Weights of a small mixture-of-experts language model, trained from scratch on English Wikipedia: a shared expert of 128 neurons.
Below are experts of layer 5 (counted from 0) of a mixture-of-experts language model. Rows are named router (the router's row for the expert), down (a neuron's output weights, with its number) and show model dimensions 224-279. Each number is 500 + 50 x the weight over its row's rms, rounded and kept within 0 to 999. Numbers have three digits each.
After each expert's rows: "comes before" lists some tokens at least twice as common just after its tokens as in all text. This comes from a sample of Wikipedia text that the model never trained on. Tokens count by the router's weight.

# expert 61
router:479506475503495511484528573570482536517499476505458489531520443477447559482649458567528502538404554527524548538562446550504436520595591537563510488427560543460544430532
down1:473487514492464509481474511578547494554476418513530473511576424546484593543521477529505525512455398486551480441536495432510474529509523445481508553516421477426593474425
down2:436520471526491489488481507451595445466516443423484495519497510553440485517520501606455432482493476488429482504522438447537514482566431587509441553506484533519470533430
down3:591504450479447537509488524514471558564532484474560468561496567486444460519558587465509451540537477544488527535385480428522436532570607529548477546432506557450490424530
down4:506475575492521544518535435489416420488455491466429497424498406425535513448434418458486471473594487450449478479472497666553538450543458521414516540453536510496464531506
down5:478501529492540463494457431475478594474390532469548537468585518441429456435467468430582687473465422549372559487587580500522502518424488495544554487463551505554558501504
down6:414444562536470495531461506518508473464440447599497387431534401505564535491451496455525417430523485439508506480596523494528541460520545488561467472464476463544461536571
down7:551519530469541454483505502465502462486517416462493459512548556456451418485461498570470517421458453572540514576537481468494506393561552407511543491575533420412521554599
down8:618524478538541480464496501498527451430513499559567506492524443548460518437481458518459518650516464462595488572552489491479565459589489487525491567427484520461580529534
down9:487541511471443509528509472399550548457583435498526466483515481455451501413593536472470514435543489469552562537484435487509493608509508448443426445501486542477467437501
down10:643471464495507421495408531539472505515530537471525431464455529528427507495448468569504522541457493454442563505484508520528462510501508498446491530556517453559530525475
down11:448541475580438532514472579504365426501463548536468501563500547554436533528485419537471595491511530503531438545549498595473580584446547473522469475464471466495573594459
down12:513547497522474516485502523490508533460472549514472600556460515474449499515491493459438543462571470540534495437490414427598518509494531428542531579569518542574500508632
down13:595504525500472534509442486415483529551449470486546522422371547634515363582497547511473530549552532488523451548434626443563490553463448544564526471460469480513456504490
down14:439424443468490491504443534585525459433483572443497470568570455506537412524438548574488496483466489527452602499531528484534532551370474550548506554529489563573512500425
down15:449508451545562544499549439504569530472418516508488435519514397507423507486445523397530441427500491537457572415479449475460531504445541517568488564549464529535483462531
down16:536578499451532536489516565394468495448509513418499527427507532567455547551508446454468447495508554481412453463470498521547493479442496529547516480493494455580500531410
down17:548542463502375587602483502432444450489536524428537549559456556493517499562579515494464480447438552541447505610478489556493570503479406530461537477484476448542572520468
comes before: "–", ",", "s", ")\n", "),", ".\n\n"

# expert 25
router:356426508430508480502509523566519560591505521511485518464446454501418533445498467529530463508442558459464509405446578604590474401567492537657543410435619473470504499484
down1:458535525478452431564581509555551491489438463549494429560534498460547508525554452431550536475594523560430482488518502449562514514505506461542537452558547453501506511504
down2:456422509462505499547585586499568555472598579460525390513563533597417448490432426510467494490484561490458548480491466479493496475568481482476417397538535543494453522465
down3:544448472468370540444442498464600489459524527591609573428539487457476558481545511502552517409435538551493459471507563496532515551486511458497535546396529434500445537453
down4:557508508494478536487479493467538532508498560500533522431399521542601498508491521427455505521486425475512474425428435397541534503488487459386540514483503489484623558446
down5:569402445512497496531499533510472513553597417456549539568484574408486553422530510512386491509508446486538490436524549508498445531533569579531416474497521470510501513489
down6:550528506615452541505396473472425614450426468491582495514536524501512521401499523535576576467514489439423518451464555394525483518590466625601492544607478543484477566479
down7:477572503538484391436514508447432532426482498543526509452506482604469545496487550523485488449538449490602434488491436627537593518436447527507577523474519552509428391542
down8:523396570444481551589486453500494471509572450560537441507406504515433495558519463535564509488484493517477593524563574521471534517489499510485533506466523478472577509528
down9:493507520513517535505516600507444456508474473437512507502582524458476462375477584414432566500483487499519465548581482560542461406456495527460500500450473494560480412569
down10:547508461538589424474420496391475517397459546547569440484591442441411460508533543477475536453530522450546554435473534452515447565472429547538566474506540535545596540475
down11:587488646460331525578435434504496434442503539456535609487542541562503535469499469414465477528510522477464506483483631535451518531508561544519560608442497556495544522499
down12:493571505515580575559451467495540541475551502460510476380466474458519561432477564553467590483504537489564496434554535484543523499446469535468513535497513494497466490452
down13:427452532509527430442565528511512558523501480401429522550503520506464502497545532583524501431506514567380484517579387549572508453534470493566402477471540520510472469536
down14:473462548582489550487454515491486493563552505454410544481503624500398454539553494467478523523613580398471423518509522534517480510463488422517513523498554475451609594410
down15:432544472442492536476593632620494494546499441449464465425450521498534506463541554487584569506433588585554418529477546530508465467476419436519651457544497456478516387550
down16:531419478464607427484617500487573561612517455539483491552486562524567524541469546544524524469457523569463495612502470423501563458550503523442491350504419536462444444506
down17:520540656452612563502505469513385501485478505506539429544441570441496459482515536478574444464420523475499552525574456501507460481538498482453578417466519521451480490479
comes before: " ", "1", "0", "2", "3", " |\n"

# expert 56
router:535460568455493508518524600446522568500507495488520451437526515530511521453549367528498427520433541548488548485500492598494576396644531510539600445453465488521552484688
down0:449373470464436484432540511474515403571475512423550438500486420457420527601530524508531548524539458526491467495478540473448507450498590552462498462579534448527515418387
down1:483510444598560495441440549584482504475521594468506426549496522515486482583468434514465567541509504486499441546543486480526499393456403518397493567478591509526461384480
down2:443522530481420447579529433493474417474473494580462480402507494527472510468486421533502496380521523431502547495497432486451419584400552501505411542549517544505442471455
down3:474473532491543463516525468445490452443497493513505573542496474509485448512558525515461514555468520578541459559443457506482406438506509496425457431610619562488487503456
down4:412581521486483496480527469521451661479519494487494507473432423546484537441535515431500566541551499466479450527483505530512215554550534487490490437633579469354525474456
down5:511529485500547497520424405551473566489413460538552500449505498561502503437526531414464497554518485396465515565582499617462382425541431571431468540587479565410440478584
down6:515519529449515502470540500489551393469554389563667507458537526465564510459498594566484481482508450538538567452490520526437629628324413425510484521438393532495467532520
down7:465476424536503473482474540498562519509414530645436439464541424471420554577507491517468587559566478457479438461453476497521389492455485507487548456561480414478571507504
down8:579434464527530526565435523491498550479528473535477575484517506493486551436483488598624402521521456573563494504517439523454629443498500525437482534402417514554502466491
down9:520520480447509508552487447566551479477547465478398520409424479459506556511541484482518471412418492400552512371524504554577419511525524509413459612533570536575486444400
down10:548411522545496561534422502597408476518583483587491496493479451579462492524537470500475457411465601446459394417508580528558397526454609440477484505537465568540508530526
down11:488504510487507590459515463459428536501407530484482408462500607573509566517410529564568515504540444532502488491581586522405535491595451485558522551545525478421552463622
down12:509546458521469529464405493608360475437408536480506571437498450487506449418464486487454531549490482410481441500414546558537439539543556522491514471507563421456537507452
down13:512476464497523466500570554499549514514478476424463408459423452486454535523516508553556417482518499502532506421451515415483559528496587502482548451516466551497552502510
down14:623352503408557448575470537538379371553536487452572471493462449509490522514495466416487446501496466435514551506469430471482521566429488445550511538434445584502476556509
down15:446405598512538436467617502514528433513517479499520458497441486523509474556481505539477535492505411392488476467488547447511379567480487452471523474500581503422648444527
down16:513513501526575566482499485449519513525534488473532506529544567510493385491437508520567541422489515437480537498479566423511580554529484456489642485400443489619557476584
comes before: "-", "|", "==", "The", "===", "In"

# expert 8
router:413462453381512532507480552618519499541589444499474464508478450511499586441653470510469411591432545505484525440413584472588420440492531426626573543449455516512568447497
down1:464521465407553521514494514486437462543597470537472557447511515461577567503540516535499501565429435529499563476516518565518430580566478424461443493439576453513592431444
down2:473466545512480437568554449506491483534532497467453450487488479420515478577502524605425503513523485425532431546560559580634474414536434479498530483470500525461483527532
down3:469414507498515544413436499561506487573538529484571499467506456511423578483564559510399511501586500456517493434539479482542547465527455495445527434471496506571567535468
down4:605596530508472472546480444547528395518474440559509480502422525585488571550510629505532503462509537567460584445493462453450480518405435526514515537571493485438453578474
down5:433529559439542561502521559507422570555566481583496491516533557506468500470492465549493509467535458486474467440559492421504485408597439565498432413549493465507609479504
down6:476541389455522537511424552548394533470550528497476607510448484443452534411488523521454488502665492477501459397444515549409418543418491512473551547584451407567521470459
down7:433542558403561455428547434516487473370396434575438492477542557532546498443479453523544459432503532511486614528475582467606593467500469463466527574531477542556432520433
down8:368468453573488541498587514539428532491529504491492421567460537507431497474462536473490477496485500488545520526498498499601487530604433481492470504481546503500497516428
down9:506474568510549531494535431580477521494596516473470522446586420539510534457480434506443419481485499491522521479486460456499542512526494474586510434475481538466424601554
down10:509522429487384472571435470546508527514455529471404485576452558379455503443569530485595556580573490529482509462469538490520507605581525507491510440516466425468532480536
down11:416537462490515549539496489518533491559525463470517610496489507435588479578509456437590529469514577432471464571526555515523459451540575575411384572506489575528470487457
down12:427541456548483504463513545441492527475471519523464470442548478402457609517503505504505511451472457525444554562461524550524636609508547484505460516496485533535545511534
down13:524500440550676545513469495589458500517436530435467480550435522503487496563545497416492532479418437477480511475559450502449444502439553517484517533466546538615496513478
down14:463575467530488527485420533422424564430482457520508496506542521558506516468493474457503421581454427510518542492547418476507574525545530477360511545514477506476501465568
down15:554486479659483495511333450513467511509480433593528415497443501538480478550544512530443531563567543533474500559445393528473460538423424510556508525457497466514573502461
down16:478582536575551550400569519537427425419499543601454607495493469568542484553512510499465526497492561444477454472505424486428526535465548521559558540502569426495482495377
down17:454510451547481525446454493568500500511515452448546495531404476586503619485509517597551474440412555479470471583385486541529537486599436423457531491502329518524547635441
comes before: "1", "2", "3", "4", "6", "5"

# expert 10
router:436458477455456489529506500585530621482546463431494485517450351474502530588585455591408502585430517532464547466438466542495463407587571475568607477486599524501545533566
down0:495502427440433476439534492581519489568547427427509487583537433477591490603541469517521520493586480483510550471405600453587433432555443486483495423437527510494484519505
down1:506487451542484523471467488522475567502453411619587551507489453587502473486511516540454507480492466516450624450525512521549443533490429584511456461450512422422538480444
down2:500558526528476478525380489546531440468457498458491521513453462481453396406515552445478528436450514521397539424567579495468517425497535487485525560524466495500491487527
down3:583505557599495500516452409497483558504505503479511501550539526516519460527541585452471462548393507496549511515508493576544543454509440538531456504491465478516548565486
down4:507609392406543445436474484455538512592577414508566542496497458549569610548487452457498439528488579492501537463488468580501539517538529586536540497473424538470410518449
down5:465496457471517480494421418428518515515519553478406469407538499532534412491430613493466514469513550451523441497508490502564432530463460568516496505470540506568508505464
down6:539525465501495453447505535446468536564593559464493485540598500568444509494547435512589460505474499556503511502524438548544534506436492374554553494474445573465484538479
down7:504519494474460619550539447462466434457545517471495499456568515498426448474513589416502540468512559501453553492541509526457489441523470492518527485472412494476588468504
down8:558515572461543447479450455527602514476447607487376523489460572570534469474468548516525500495414481539479506582470391523452511449432574457434526515391426409589545414463
down9:454493454549518495601576473385523465550525527471507580491567547512434529446464557481520485473573446479534332604544473534490496439412478494527496563537476499490498572452
down10:561526451411561461554539506476603471511567443591496483549518422429511534494480480515436517605453518553456556496445562531545516414568546508379513506430573493438499478547
down11:520450484521524466461522614528568422521490594553498507499506520449583347570425488479505514487570526492543510511461481498534471465506510435412487507514466582519441479540
down12:537557546459474487573517500548533475436505539495558498492469427427465609615635504480584452471426432509520526432490457452530488512460508432424391497515454480559465381441
down13:493516563415482509541456486548517554488539430551419516478366542562544608490523487476461519540543402529533481444491514477510564569595544495478515508565493572504466525493
down14:499549559485557553465475560498449480430628464502471555476476456472526550398490445530469547478545496439445467432546482525439591520468564507545560553564498507482517596486
down15:493478507517453422492611512553523491513649521408449504465482520587465534584440524494538515456491532403413501513455403501527508469425501443530484503527338502536461520366
down16:547584560538576479431424493459475462550506427509462445585503482540480537457488529529527552479497536499481537524522499484524525554536653591476537569505525543504441494509
comes before: ";", "6", "5", "7", "3", "4"

# expert 62
router:444508488481486451510544481531544513548585432472532497483477451446448505520601437608416451480441541505515580480539544518511386471676550512614520491440562549462502531476
down0:507456503517490432420405516521492590478491476599533506469452567501467529447473427423519558557429458528485561444605453566543502413457587523506432404443521399455470526494
down1:548506440518525484456505493546568505463535505528484468533468499430532573522489501409534493458596474420460480491419494505438443563484422507459506583438511475420459436528
down2:629533483460461493465522475429443490509429573461536514431457378487463488520502568396566469605510438463507509517457435402446477502579492641523475600575493436550627443525
down3:490474428594476358467558454497517495535547536522540551478566498590498471485543562485501479453545568487521461520588480461529482484418549443569453489495489553553481547455
down4:405542526553544506558491561481482382426482640544435499590492517488548486486489478490442610517498455528492441517519485516644555507346482463536537459590482423566491538504
down5:515454481428515521535482464529513584604508491477492531524417509537352454474496409402449522526459559520591546493585576527529462533525469604454507605449494455432475524460
down6:433519477521559477493405521480430475488522523546518474485537519453544502474547421523581566473504490511519514534534426526506464531474513497476485469446515553500497543480
down7:470480502486533438454453486531490457486518504541614483441521457492511477430496572527488486523564494526538517431453542521505518481500534442512562516568523552444467514454
down8:481596463487582529399461424418434485406516474500467534413495525476556420537533572541491528529457585492536548449403549465488450396485558448516594578522490619520500534455
down9:506518570492453557572532587522399418444432475381462484555458489436484529499504461513467530480437511442475489566488452533542466522486512553503411503511443489443575441464
down10:434420399420546517503451554616515429496443580416540575386441485504552538397572531489548421570495605510434463497438424518522533437533559526542446536465478521492445463476
down11:520462439546405474509401522518632513580512521503513437481473555485555536511478607436502487512584474434414498499562536453558465465455449582506451465542496477425595426468
down12:566540510594457435463532506436455423462546530493523468551501536481401565516567473555485547544536469510539567582476497504506450534518528511451479486571493426518456553453
down13:504535476475442449462562434452479590506510527495532442561547485513554549470532616533572519578542430522558567527527487515495486503525485456552440413432444579441434541527
down14:598472534595510511535541483556542573571494426574439422516501530481482445581572491508613537487568511554400517393510466464481487562494539507453512484514427499480521488539
down15:528522439476491490453602487502437386563493444441490522472550476486547442546549399410524552523474507517479534477463506393531525490514461621533519564527542500498499478520
down16:470486478543463605489546544471503467466539578568510522582483501474389554489496515486562517484500474485578420498526410548531454447495538503441509514460471459519472501517
comes before: " the", " a", " his", " years", " its", " two"

# expert 12
router:421516479463476451467576478484519540535532520542474458453493444477468571520592474514517423525487518548545514416465548525488508470588531515534554505401591485433508465448
down0:464503545509617511448512482465522546488504482606450469451519493603467462450450531534451514547585497533460478547499448530436514455573538476609525491501556559466530470525
down1:487511441519524538518512495481460483439441387403580609427479574501465500515476517460447492500484471550565524493526605558544437701637474475470498576479436543432498557584
down2:533564452520477522538496583508541501522557531481465502449417442466449497447459478509450538442505509526504504500511485520523493565490495442459449546531530504502500581621
down3:487464529499517422440560473519463509532473522549487556547540489492475543476487519498512459514464493514505595413513388473493442439389508499517606573533514540465409555562
down4:463513450470510413579527551473543577461466631577429437493491392510514503415532504445465410499533423536569497458453526496534529572561482490474421489404502519490557478523
down5:558509529486477486505407548471518384499446512532556536573520539500566505480473613474426519486396487403447422505535479446456524499201468394651472504514589524415491535427
down6:489564476488447496514406512511517543412499378536551540499491478494492529480474473521505478514478435513541526517490509551495503485517538528614428477413416495510494458448
down7:491450535501424467542540498603407533503482559470433455498395556418558451557571481463408472491547442477532462640439456448396467581573551478408506537498417607480553394545
down8:512460482458418428525407472508536392454591547469498434530448534546500497568481477474494401533470560662540453465564563567433444590580404506504466451498497518416481500489
down9:522491550537480528440511492449519553449457530497540468569399488498416517492545497536559502573463491487488564454456527532457490462491445489494543440434519420471472492496
down10:566505441451452540454565526481396556401511532451517507539459570484512554521491481560470547570473521493542494499502523511423494516509421451536464410586567456439507510549
down11:450459536449560498483453478568558433455494508529542488492434502488513466528483486486632375526382553454601617436563517553484420523589547479490472516420468570447522557512
down12:511466525446587548517534452518500527482614474579432403527501477498578471519515458553540503465568588457490431579494469459496451508369485520588495487492562480567499538473
down13:541465553565431552498519441519584496583488435532527449496465487539510457463534465470501521509487518389468576618495472416561457461454612559472514498490486469503505505456
down14:435451525399511463512514523607519455489440436385403503479546485477457480473456451447464497571497516453513536452480534481527496561532461480535586551499491569514522447577
down15:496586439407428534483584488507527498494530436415565453553446538487495512533518464469416542490457509563582509434522527475463505511457468491584606538579499456517489580495
down16:556455548509537518512526519461505574491530482514572528446521456570462604483476409484606533576541507532477551520510492636480446536490448426519513383500527438507523494510
comes before: ",", " |", "'s", " (", "\n", " was"

# expert 40
router:477525517482432461521584460602475587526526456505474535496506452536511482494648427519486462605450529511547571511471556477563441487584543564524571386533539548476484525508
down1:567575452492472491486513433476473503524637490518498512433504461610412494520507539385458546535586466418546426408584480507504555515327447527537469559504522476418433492423
down2:530469423383443474517399541480535452518558559498440556524562504421486574452539522529488486538453530444480492501546573474443433569567593506461442485448563564580564496576
down3:457489493468564487532551492640515630405509457513466541565516464544409525503504491451454477478514477500526536546476502443543578487707505501446459558590465448540540457512
down4:511579523548434539442501466486528414494540517451461424424505446500541462519561479495479399525548489438578445517573501493566427559540454606497459512570503600390520476528
down5:572478398556381524566475475531470482537601483471467428485505564546540460555583434553480482435502524519392534472535436472546520473642551497435491467455472458496536517528
down6:540510495460582438491493486475437517485475534489517514532474345469399483502501539507531537482341529487557548497404539445503465571430435449493452514531569524577433423443
down7:526530469533496513454410419429530496571591488504536588471516564450519482524489478449491442648561500574541566403555566530588549431552499536418401524414541505438518508490
down8:514487442488508470421545454459517496474397512493579512435467475500460438458526546557503478538454529475506514519550496529474354530439502543531504502495492505467509492526
down9:436532471539498563532460488467449490425437573515523516508531525503397539521405492542438466445537487529420515430529389518490467516499538511517489559482528454486575437507
down10:448560574572565530608480423468430417579428449504554526571538436465528469459495500485592556528410508518481470543508499526531430556470516435518531395488466528540516489402
down11:572525498517572532570567578476527569466507523485535560516490564473498419492453580480510636432447544475433410625474506455511605467551482497543531432403559561547496479499
down12:467565578468418542591545447469460371477472458533475458481470500451529471443544469501474520521446489480422621496589468548559491510448505564455503429452580473500476549500
down13:514432467447488501551508479558506584538537480421458567538506472467493480497484513495422486504387466490440611536482579440516516487644410485459519612563516473517602584455
down14:493408626551484508467502484549510531470475493516475514444510559468541426511512488506516479486606466407486439576485423486516495516647526492513511533530486514467511518525
down15:508443480599397543552550486519513441597508455507454474555505470468517430476466486376561575519481517526518547489463489408528510531478476507428547539515478418602472488433
down16:492506536476491532482480432468561563540551455498507407408483510488485516464498489494475444569539457453459545574511444542524506457618485490418475402545508400499585434461
down17:471528495521447561557465457358486431519459552496448483479494542493589473525456479565515512462389529509544535555485581498447472492377553488588543497554489495516395487559
comes before: " ", ":", " /", ")\n", "–", "',"

# expert 39
router:492517439485463502532507478517571571557498506405518457417460415438513636515549525537485422535438581438546522465493513493464447411552506530513518504421556556505481508491
down1:519572522434502500453589530458503539533552505523513526486618512432540555472457469452593409461511557541487428533536458581521574421503508526465440507547430478530451512519
down2:444482472480476557469555586562462542535539544603469388509467513615549506446480511561594533528513487544540487577427548524596518508595536537549522494594453489492431479464
down3:552580406545442461448506524415496531367469486485453541542492453526436443574534562447436423508430539364494557405505480475481561540540539517498537490484443516465429504512
down4:454483478521480496492484506539488482488529417484587522457427498432467502534564596538500506549495571528527514519439487505421460490510439540578488559451501465447502464527
down5:492524465463483520601550491469467603376430485635542505509471492569418440507481523507532401520573436593534465481540526379468561576495582490548459532572411515522497461524
down6:521471540456497519603616429545375501489509580527511503414554497556506485430492486411482482473487565534520490484531498516450573513507567494439547545533505548530453526571
down7:529511493462508584534601542574577501466584570456550504466609532552451485601522586448416466500516562465483501444406547372528517589521480528520499525586493492513535517459
down8:489519380537494497555556555474498582557521548467506521504374483452539456608496553540410337447438461498557417551461519457480548429488446444494488527430588558495540423593
down9:483553531522504463469470531570558522494491533578480392511446540505495581557538410481443469499481423530451514502510508421548535474510535436482503556409509472457462558508
down10:514450415482602515430458440520451559625448480461527434598429503551501490382486481520475475459454520564469479484565535463407503540450541517521434535496477549436566503506
down11:369440432437476500449387524471416506550497481494420459492566515522484566497533470550474433563479386461462513460535529593412422465548474485532479570463521508478542497537
down12:505535508512461505537486561541459538471511478504551521497446548500488434474468446433587388599453510492472391512518637504527467543562495532566430475576527529486480506531
down13:534501442543471512549516490518531549553488478472507570510415579491521487576491590463442540548518493444543492545462514498479426405515564493492460588484516527502487455559
down14:493421513543419479548459521584604539449609489542553454388491489469519590464523522493524426419581497543555544551519460407523484437502438489453446521369489473502482462510
down15:515531432408530531434450414456587500469526553484441446528488489539452481441557515475539526486466448689547434550509498525513536505471497508441529534590504561467495462516
down16:522436503500462427438512520446473515438503495503561519494485497543485492542489438568550406560611484535457528510570441555514504535500495580544522539511528492447471494486
down17:468494383586552534480545524500449479502453495518527562576407476453520481541529519510612548465528441500555560460477527570533440471479544627577479524474491489487533495468
comes before: "2", "1", " -", " including", " List", "/A"

# expert 38
router:479527474567550514508535531547499738521570449437450446544415437461378571566547446534414490524523526476496556445512500493471510503714545501502524464461470589463467491539
down0:498460518545544467424527497517447457483445443545539438523513545492595422463478492498543487473508494505508445412724488544542503477481534532509551501549522489523452609397
down1:559447488491509494460496568456503464473494458397470483421536481541566536507505477450432513507610487492503495504474564554459480513524499539450471439481561567453544462491
down2:449434479490449418512564487515511498436510503482521469497506531483518476595488538463418484478454572523527496573421573508419490431530432444432531615477556562509522482598
down3:491554517575568552466463457485489556471436514556509455467502493462523511493454516512460498458516532477478441491523543527570516566527540459486585416508488541454500477461
down4:520497451489555555532431543515511485535590474477529524443434510412605467510480548470430538525494503527499505496520448575482485488438388453535519482549396536508453460483
down5:491568487581570527443584467505462530527350561491408573462544498472482507439469511506449513495446564437496487543552532475552501592479615550576527486474532630477432463523
down6:531471574472516461555558563543462479502497481570552558562506472497467434454539533558472577568601482461551500438464503469497507567664540506531590496518585476481599462468
down7:470498547503541438494552533464521471449556411490524531503479516464542490394546502537542483531595473473562473526462475428579527484570447533588477533502510578524483498439
down8:451475452420495539532509560389452412488409464542481544418486495618485475470431546440564554477497453502553550478529571472515406478499475488551512481574447497500380574512
down9:499514537519457524484508444486523538502469520482598561535496536437419528495541540567452453506487624428464554475528481416590543540550476481497495485553493512448437489431
down10:443502473559493487532509471592520531551425466532589530464530533539478523436534443569589503521456479437483566581535481479475450485582487519578481583595471578492502509590
down11:482485466495544522490629561606461522514570567477484510446559444508422441455510483418504550487566495610523503557474542558535439493451661448471533424545537469572513545551
down12:461506447493451547510439481486467485491445499547467466519519491472529465541492523422534493554491473582583451458514559456435477501551502531570526488485602585497525467568
down13:513515463512482596544470445467534448496438517483533524544419539513536534458465462553566531459584373535522438512545534427560462514564431476466509472492427529530521512525
down14:587496479491573466447595520524451499497403438471475514478418502446520499489487466553488463506535589484495531426535415511494533548463438501554535512413476457542569544535
down15:497447450496570561491517511395463437482425471600467451530641516453453507473471525491483481494421547459609470492503489575470557540508446425442520611533517500585543514537
down16:566460464509471469497489567562511423596529547460597532503513579483538581452501476470486466465513455500531578506437483542486541545483517494389432507533502495539575527470
comes before: ",", " in", " of", ".", " was", " and"

# expert 23
router:364475482473580551526541469515584563539523451515470487498537481471473577517601466539484524527441449506516550460447588543413475416588516507562522489528551500492504510527
down1:534511500507442502552553521452469530559543518559429485467526504593540457504533638550525556495481550456441467546416545505505465478514467458603496415603565439506526503481
down2:525443471551553523541451478537550451515449495545520504505547535486475453431446545529556510515523439513574523544609449504594569522473479479459391490475433515464476424436
down3:468574499539548546547446513449386461466533431625426547520568499456505466483565515497485558427597344506484510564541480503545583481422488627568532586500507431513509500540
down4:575432564492459534577460432580456486453424561465518499516505533518537495584525603433463402534534376483593409568478495498511509510559459516534501453591414556556488493612
down5:365436540510592540508535584540508393429534507534468449482455458558414493507423563482513539565511491380543428473526551419426521505454530536535518436499451438457501507458
down6:518511572498485561493512490467419545457557524544392470490486483526515489505526556523493412518559472484475536498506407496469497476549548537437484475478555545528449485465
down7:533487528494439480461502555396423698554578483470499440584547423507554533514554482462485514418499413451469521520411504547391485449560454524530387594568427466523501376470
down8:553519442591505549549587414490507396426486561486509502421461489590452526531479534475499485447547626427567371506573494543550556430446514452501511492445508420438437525491
down9:465487514536496489526482495540462525502418385496459419468424466458475483541482565480462473599522527401501536430531486555529539610482494509448438414547495459482549458447
down10:537539593539409548522536453537428494495514438593492498518451474433527520464523472486454498588463397432405469555530390522417528495461457568489483445428499475563541550495
down11:549526513564517502617554447563470465566545483507559558525519485490529432407460481453501431619464488512471567543519502544549460488580449528397474451530594406467574541460
down12:453489551477509437474514522531518453561517519551521573442556537589582421462528496503459534365581499569453464508548507513489473499513486517557414393462463546524410495557
down13:572544545536528508475479486484377436478482482521447470614491491471544460462506380422461528482568423436511553488494530511342494533511563537510387538518526437501511502559
down14:502571490560538491497548534552583519483425496576516418499587420579518513575395634448499569537591422587478475572582471478364533515496461470438482503554448533496460509477
down15:428445499443407446455545463433560530569563464503490517494582526505543490550459420477474574502499544454505590418470536515565576520561397514541462506523546418597451508470
down16:485504504463535537501438525499482571447469453608482532595530464572513529463509542468529508502365383652451492510460491624467548468386446480444578545507522500488510484500
down17:535490504501592598600468552587590443580487531513446429498390515542438528464414495471468559448590496493486470489445619503600576520477457527506547474510493327483514478464
comes before: "2", "1", "0", "9", "3", "4"

# expert 26
router:506430438534552563523601449614444581502457496519477510489481502446505533479602479593508424562425504457517563487436559536479484469607545447550511461491615548471531481475
down1:477423574515507502442485487426588517542505474499472521524450502468488554570536548412540528547498487388439580551440499444512547444625512537599524438544506452533546487533
down2:449516491522518556406532549492472523454507604600367497407533419475544534455517584520409491478441533501525519512425427536407499442525475445541457499400510505529496407482
down3:507490494494494487464449514449538425501349627551540525516587426535509464501501538557427443551524630572508518503508481601516469518466526566474506482446434521499498516501
down4:651490565509473448477518489485492462475456500455582620477564582568523508478436540457507574524534463575464536555545603518483460495571488476451568493553468538427474489528
down5:487434496469464517448391469556456535442504459457531537452558517473544484519548503539500432517519510494536518386523485456454473532444424466444411525577476439443575503487
down6:591507425502477483574615524440553555571489521514496497529536461520505549530499567450533422450578425443542534485513497517475408581524495420451372487424451509408401447511
down7:470520480487468510554636396560463498559532561377464581523483482535487560510502526517487574504556592509470513546554542501478534426461521451497367550606436466501512473545
down8:458512478543602609533557499540515601463464507481535517386516479499570470603428455484524419469476547442496395518452440460449529484397423531479440434459581532482559550508
down9:480507554515534529502448606508425470451585488456528513405543579486487556444546450506553567463636532583589507435521500508456578488396529494489547507495393520430608565487
down10:457558405509496553535505484376494602434521507471479450562457481526464515453489541471524490535552437400512482579495605497404541391501476387553570450509538507471410535542
down11:418490436622510529482498442507473552494509504526605520414495475501514491522456556439429482425566557431539475510471542414458443500576470537530452501536557600509561430576
down12:497364507457506425440537473498433393489484459515535528484516501563526405519545478404547463529541351540449466628566567533461453475545440516457433517486532531506537519412
down13:475488367590520485500456420509541429490492534462458464432446450506480555422491535520486505568479402422540523477426507475451489538519488438517441600546528559475547425491
down14:511551497481370430465438527531465588519406510525503446493473488613556544554514405445509528502533509456489510497497486550502473504436429466664611525546570480498481420514
down15:546444509533501472491578477504514432596458432481563483497466571500571527503401562464491522507477558570506472557451603481558572537485553478567522471506479466492523551365
down16:526524506536488491492495570454492481545590562517517538484497452403493526437522449534388507474478425497509464465521434465478504419480534517481381446467509498418499543490
down17:461532600517599589501531536459479476492364412525571483487458384600483469565453445481485564459473562509481510511520475457488525444451512523529451403420390572487400437481
comes before: " ", " |", " |\n", "|", " medal", " place"